Weights of a small mixture-of-experts language model, trained from scratch on English Wikipedia: a variant of SOAP for the experts.
Below are experts of layer 3 (counted from 0) of a mixture-of-experts language model. Rows are named router (the router's row for the expert), down (a neuron's output weights, with its number) and show model dimensions 480-639. Each number is 128 + 32 x the weight over its row's rms, rounded and kept within 0 to 255.
After each expert's rows: a language model's description of what the expert responds to. This comes from a sample of Wikipedia text that the model never trained on.

# expert 39
router [147  84  89 134 173 139  87 184 120  74 141 148 133 126  76 125  92  80  92 131  81  87 116  74 134 115 194 112 179 114 144 102 112 150 105  99 121 125 123 123 112 152 156 122 151 150 154 153  69 133  12 145 154 113 102 100 100 158 128 112 130 148 130  90  82 190 125 195 123  87 154  93  97 139 200 109  94  79 105 117  93 125 139 150 141 135 118 128 212 154 134 156 115 137 142 129 142 125  79  84  75 122 109  74  63 140  92  74 151  89 129 179 106 116 140 123 170 108 132 136 119 153 122 152 184  88 123 162 144  84  61 150 136 146  75 126 123  22 128 139 144 109 108 134 102 164 119 156  99 122 125 163  96 166 139 104 176 146 148 146]
down0 [156 110 112 123 138 140 115 104 107 106  71  86 109 120 124 142 132  89  84 125 160 164 159 161 163  95 185 138  67 126 175  92  98 117 134 101 171 121  97 146 159 106 160 115 160 186 159 117 164 125 115  89 111 160 192 137 110 159 131 122 110 124 107 106 151 209  65  62  89 136 128 168 149 145 169 110  89 131 183 115 107 150  81 128 137 122  99 108 100 174 133 115 125 155 167 112 201 108  42 134 120 135 165  86 118  74 126 209 141 148  98  96 131 193 123 153 171 126 171 209 114 111 118 137 136 142  73 133 174 124 170 155 148 119 211 126 202 169 114 124  90 164 100 174  85 184 139 143 103 112 145 161 104 124 101 162  72 198 135 155]
Heading equals signs

# expert 3
router [106 109 183 100 113 131  95 121 121 109 135 108 106 168 179 167 159 160 150 103 102 159 150 120 142 112  42  80  64 139 116 180 162 126 104 126 110 175 137 173 150 158 100 191 139 132 130 113  66 114 142 120 162  87 125 126 149 105 156 120 110 128  94 148 155 114 156 121 107  91 121 193 120 112 160 139 135 143  84 142 145 226 122 115  79 138 191 135 100  87 101 124 104 102 126 103 133 157 119 101 111 119 127 120 126  95 108  98 151 112 144 151 141 210 115 127 129 120  99 149 148  59  79 122 148 129 156  95 190 178  97 104  79 109 120 145 104 180 155 107  93 122 100 103 117  67 115 100 153 145  87 149 104 180  64 162 159  94 138 175]
down0 [126 110 116 127 134 112 138  95 168 169 159 124 178 109 129 100 120 150 111 100 159 112 156 175 156  72 104 159 120 100  70  99 126 147 172 153 142 139  92 121 156 116 162 123 100 194 128 107 119 169 145  98 119 125 132 138 168 109  89 104 176  49 103 180 151  62  90 152 152 157  85  79 163  80  97  88 122 119 190 151 109 121 148 128 118 160 153 106 120  78 157 178 191 154 208  92 119 168 101 113 168 173 126 167 182  74 109 108 103 138 178 126  92 112  74 113 127 165 124 123 140 129 146  91 148  38 117 166 162 156 128 132  81 121 137 104 105 145 146 139 144 147 120 246 104 116  65 126 196  74 115 138  82 127  50 151  99 142 168 123]
Name and word fragments

# expert 43
router [128 101 139 104 104 112 113 154 142 117 148 126  64 144 160 167 153 163 179  95 119 148 143 133 103  98 147 135  84 148 136 165 158 119  95 138 185 198 132  55 118 130 133 200 125 186 159 126  49 162 182 182 125 142  99 124 117  98 118 149 138 148 136 160  92 136 163 107  98  84 111  95 180 135 165 168 129 125 101 154  80 113 144  65  92 121 170 148 168 129  94  86  67 120 143 126 190 140  59 153 152  82 121 105 156 115 109 125 162  89 177 119 141 165 152 109 178 139 152 132 102 100  84 152  93 182 111  74 103 129 104 119  58  87 153  83 137 161 113 170  96 129 113 119 141 128  83 120  74 131 121 178  93 185 125 105 123  92 161 149]
down0 [195  75  71  86  96  67  55 106  95  91  77  74  80 148 140 147 182 108 130 141 128 158 157  82  88 124 133 174 101 150 142  84 153  71 156  89 120 115 164  45 174  88 108 103 151 148 165 127 144 143 107 137  74 124 170 161 108 137 176 114  70 109 167 143 136 181 155 141 119 123 172 121  65 124  97 140 140  88 122 166 109  88  93 121 104 188 166  99 158 112 143 136 127 148  88 162 122  90 154 118 102 142 225  86 205 150 136 159  94  74  86  74 125 159 109 148 109 134 134 158  97 132 154 149 140 114 170  93 178 188 133  83  89  83 168 188 181 188 150 121 169 143 157 123 123 145 142 171 171 138 120 128 187 132 148 151  87 133 146 185]
Years and table numbers

# expert 60
router [165 135 136 139 137 180 157 119 131  96 211 136 113 124 110 104  81 138 112 113 134 169 142 147 158 154 191 147 137 140  96 135  96 135 149 127 143 126 117 143  59 130 137 158 121 114 116  74 132  75 137  79 140 107 146 165  88 170 145  83  69  65 169 171 130  85 170 144  88 113 142 139 130 145 137 123 123  83 156 158  89 127 108 131 138 101 103 113  78  85 136  49 134 128 100 158 158 124 140 206 135 173 113 194 107 172 140  79 127  93  94  96 187 101 145 130  95 142 118 148  85 179 122 124 158 188  96 107 186 118 118 125 132 155 166  99 123 146 114 131 161 149 192  42  89 154 134 178 131 189 138 110 168 137 162 158  89 129 130 143]
down0 [ 88 102 143 122 134 122 135  78 107  98  56  96  22 146  92  98 127 118  59 141  55  50  89 111 128 103 163  94 115 109 146 129  93 151 150 127  86 166  88 125 116 154 138 126 154 133  91 114  83 105 165 149 146 184 113 122 101 149 122 144 110 144 159 149  77 105 150  96 155 129 117 135 113 116 169 150 106 120 100 163 131  73 146 140 133 131 104  96 147 161 120 143 160  85 135 125 148  62 162  88 131 185 102 122 175 111 160 110 197 107 115 177 130  79 109 112 168  71 125  85 152 118 179 138 130  76 146 170 168 111 109  90 167 108 102 133 187 102 161 125 157 127 132 208  83 163 173 131 108 110 132 126  92 139 128 161 117 142 148  80]
Copulas and predicates

# expert 48
router [143 138 205 152 112 143 164 130 129 131  97 118 156 136 182 195 138 142 114 166 126 184 144 163 118 166 140  88  75  79 136 179 141 124  97 170  85 143  82 182 142 170 105 148 156 121 120 113 141 114 124 142 151 181  90 103 129 166 129 176 159 113 117 130 175 142 148 131 121  59 161 126 145 122 131 125 142 127  87 141 168 148 111  96 121 142 157 121 137 129 108 190 113 151 121  61 179 130 117 107  91 116 146 128 103  72  81 123 145 200 194 129 109 143  93 161 106 145 167 131 119  90 127 177 148 144 138  76 145 157 127  93  48 126 110  94  78 107 129 144  68 134  71 116 122  88 104 159 122 124 117 126 112 169 130 181 141 125 105 185]
down0 [ 80 135 111 172 139 111 165 189 132 116 146 167 117 118 138 158  63 140 133 151 171 106 153 118 202 161 108  39 138 128  91 109 103 123 133 136  75 169 200  96 170 160  78 125 174  91 207 106  77 141 159 115 203 141 144 133 146  79  88  81 148 154 158  98  80 140  98  79 100 116 117 101 172  88  96 146 136  98  91 155  68 162 145 154 129 167  96 153 129 119  71 147 114 118 129  88 128 120 124 113 112  53 130 133 131 162  55 134 110 128 116  80 135  96  80 150 123 124 143 126 101 144 140 155 107  90 110 100 129 162  92 136 117 130 126 164 161 145 169 173 150 155 172 128 145 140 108 186 129 164 204 157  71 189 158  97  62 163 161 174]
Name and word middles

# expert 35
router [ 94 187 162 105  97 137  93 124 108 114 180 155  98  57 197 127 192 152 172 184 101  77 154  88 116 115 159 146 116 137 132 109  55  94 142  86 144 136 141 101 147 143 178  85 157 138  94 187 140 131 138  63 143  67  95 139 124 164 133 208 148 133 110 133 123 157 111 134 169 181 165 128  99 112 150  92 125  89 168 117 131 150 193 111 122 165 162 122 181 132 100 104 120 106  81 126 122 112 148 135 108 109  51 114 119 129 134 163  72 127 169  93 133 110 194 144 142 146 125 122 153 100 158 165 104  83 118 135 140 176 129 187 127 130  81 144 108 137 125 128 147 143 117 162 144 141 163 119 146 104 123 124  82  68 133 148 128  83 126  98]
down0 [120 113 102  74 116 125 142 179 118 171 116 151  91 113 152 127 124 131  80 112 122  80 146 173 134 102 124 133  99 139 123 133 102 121 104 110 105 163 131 145  72  95 124 171 187 174 148 123  92  63 151 118 117 183 157 113 101 107 157 106  95 109 124 185 142 207 123 154 178 117 127  94 145 150  76 129 152  69  62 170 162 145  96 144 160  62 127 142 144  97 119 112 136  97  92 143 102 105 193 142 101 106 142 128 118  86 103 114 101 110 206 124 125 122 117 115 122  76 111  84 105 135 166 154 102  98 132  39 185 130 119 163 100 111 154 162 156  97  98  96 106 136 117 122  88 127 118 139  92 103 152 119 168 147 140 114  88 130  88 106]
Headings and have-verbs

# expert 63
router [127 125 159 188 149 139 117 111  87 138 180 101 136  86 143 123 159 122  84  87 191 152  99 158  93 121 117 115 162 165 125 131 134 177  96 142 194 139 154 127 112  96 101 100 154 170 121 155 152 117 176  93 137 165 114 116 163 151 145  97 142  96 100 152 121  90 119 122 123 164 156  78  68 123 113 171 105 113  62 121 166  83 180 126  88  81 138 153 109 107 122 157  77 196 230 154 137 103 140 150 132 120 131 140 132 114  67 184 141  66  56  95 110 149 131 101 165 130 150 155 125  33  99 118  78  87 156 112 227 127  97 128 144 158 152 104 134 112  96 147 110  99 103 115  81 101 106 117  71  87 140 120 165 112  40 105 152 135 126 151]
down0 [171 117 105  84 117 122 133 143 102 125 111 166 132 140 120 120 150 114 162 113  92 106 115 114  99  98 162 109 170 101  77 143 136 136 162 128  99 132  84 134 151 117 152 153 161 179 169 151 142 162 132 125 116 134 146  75 129 137 120 167 116 212 156  82 118  81 135 155  84 120 121 174 141 149 223 137  63 175 134 147 106 139 142 143 149 161 146 124 104 118 113  98 132  98 124  75 103 124 160 137 142 136 168 174 160 172 165 138 138 151 132 173 156 152 119 122 158 142 121 160 120 145 151 142 141 137 112  82 138 164 104  93  76 200 102  81 108  83  98 151 157  80 186  73 151 136 159 101 117  66 127 174 194 140 167 108 154 111 110  64]
Vowel pieces in names

# expert 5
router [105 103 180 109 171 155 105 143 141 160 154 177 101 146 160 139 152  73 128 161 159 152  60 140 142  84  88 160  81  99 145 135 145  89 145 105 168 170  93 112 150 121 107 110 206 135 180 123 128  46 133 135 156 115  89  97 172 147 103 140 112 146  96 116 131 139  84 167 118 123 122  93 143  80  73 110 151 106  85 108 161 188 135 113 145 111 130  89 149  81 115  94 107  65 154 103  90 195 111 109 182 124 113 105 116 152 127 176 125 132 133 127 145 171 100 172 102  62 149 143 122 145 126 154 120 127 170 137 194 140 149  63  93 113 156 160  77 138  99 113  93 166 139 129 149 116  68 123 161 140 123 150 108  76 125 189 201 126 141 118]
down0 [136 172 217 131 129 134  99 139 166 106 128 136 123 113 144 123 178 130 129 144 120  81 146 203 148  64 207 112  96 130 138 145 109 189 139 127 150  70 208 137 142 124 203 120 139  85 175 126 130 137 116 140 137 126  84 133 111 126 174 135 139  66 171  97 140 135  71 136 176 111 134 147 116  86  86 152 148 152 140 125 152 160 151 152  90 143 161 189 150 135 125 133 148 124 138  78 153 127 176 149 105 146 124 117 108  99  55 132 130 118 116 124 127 152 136 114  57 118 182  98 139 134 105 115 124  82  74 155  77 120 104  89 145 106 142  91 151 179 184 126  76 146 139 140 116 148  94  91 147 124  95 115 122 165 115 103 177 129 146 108]
Numbers in tables

# expert 50
router [ 83 161 153 160  68 138 124 104 118 161 103 177 136  46 167 176 108 116 153 106  87 133 135 135 160 130 138 183 103 186 159 125 106 114 169 200  86 186 134  90 174 114 116 115 180  97 102  87 147 130 152  98  95 153 172  70 136 172 121 108 160 138 155  94 150 160 121 135 131 124  80 101 193 106  72 174 138 133  82 121 146  61 152 149  81 139 139  39  85 126 123 164 216 130 121 181  75 164 139 157 143 103 163 102 139 159 130 145  96 126 124 128  90  91 122 157 160 153 128 106 160  84 166 105 138 179 127 193 138 178 203  83 123  84  91 144  81 160 106 166  89 121 130 154 104 123  92 110  48 124 176 136 190  93 124  16 125 147 141  19]
down0 [116 122 111 142 130 136 121 131 189  76 126 136  80 155 179 147 115 113 111 177  71 124 104 135 104 148 159 118 108 148 118 196 151 108  92 122 155 175 186 169  98 119 148 124 124 132 119 165 142 155  97 131 118  70 164  99 119 144  86 140 180 125 168 127 240 117 105 143 169 133 141  96  90 165  94 141 126  85 141  86 161 152 134 107 157 119  81 105 113  60 183 159 131 153 103 129  90 132  99 127 117 144 103 123 193 114  62 181  76 181 170 101 101 124 134  94 104  75 147 173  96  87 167 154 121 169 162 142 165  78 101 140 111 135 136 159 185 104 140 216 148 123  90  91 121 128 166 112 158 139 122 130 137 111 112 125 123 134 153 162]
Function words and pronouns

# expert 14
router [105 105 161 129 130 128  88 143 134 141 112 185 102 125 139 168 182 139 101 104 156 135 113 124 139 107  71  74 112 156 112 182 142 149  74 169 140 137 142 176 161 141  54 103 136 151 145 121 104  68 121 133 145 107 157 153 153  95 169 127  81 147 122 131 176 145 136 121 107 153 120 213  76 105 178 116 158 116  60 163 156 224 101  70  72 144 111 166 100 118 147 155  95 126 142  64 141 180 106 146 120 114 127 146 138 134 138 128 121 121 155 170 142 199 135 113 135 136  89 161 122  95  94 140 112 144 184  74 154 168  85  99 117 118 128 142 126 187 141  99 105 154 126  71 135  93 119 120 136 130 111 140 137 151  78 124 147 132 134 157]
down0 [158 165 181  92 153 145 109 207 108 144 118 111 147 121 108 161  89 177 163 119 146 119  91 151  79 160 137  95  97 168 143 113 118 109 123 116 163 124 138  99 174 116 164 162 128  68  86 152 143  98 161  92  87 142  76 159  90 133 136  86  79 133  85 102 166  85 134 159 113  93 168 105 152 136 173 116  63 115  81 143  80 133 131 108 156 149 131  93 147 131  71  73 132 109  99 131 135  88 118 175 124 151 112 133 119 100 177 143 154 175 156  82 130  92 159 132  92 125 123 123 118 167 126 142 106 135 134 196 109 194 168 165 153 144 127  97  54 109 104 167 121  80 137 169 110 106 156  22  94 133  68  88 154 138 105 156 106  96 122 170]
Surname and foreign word pieces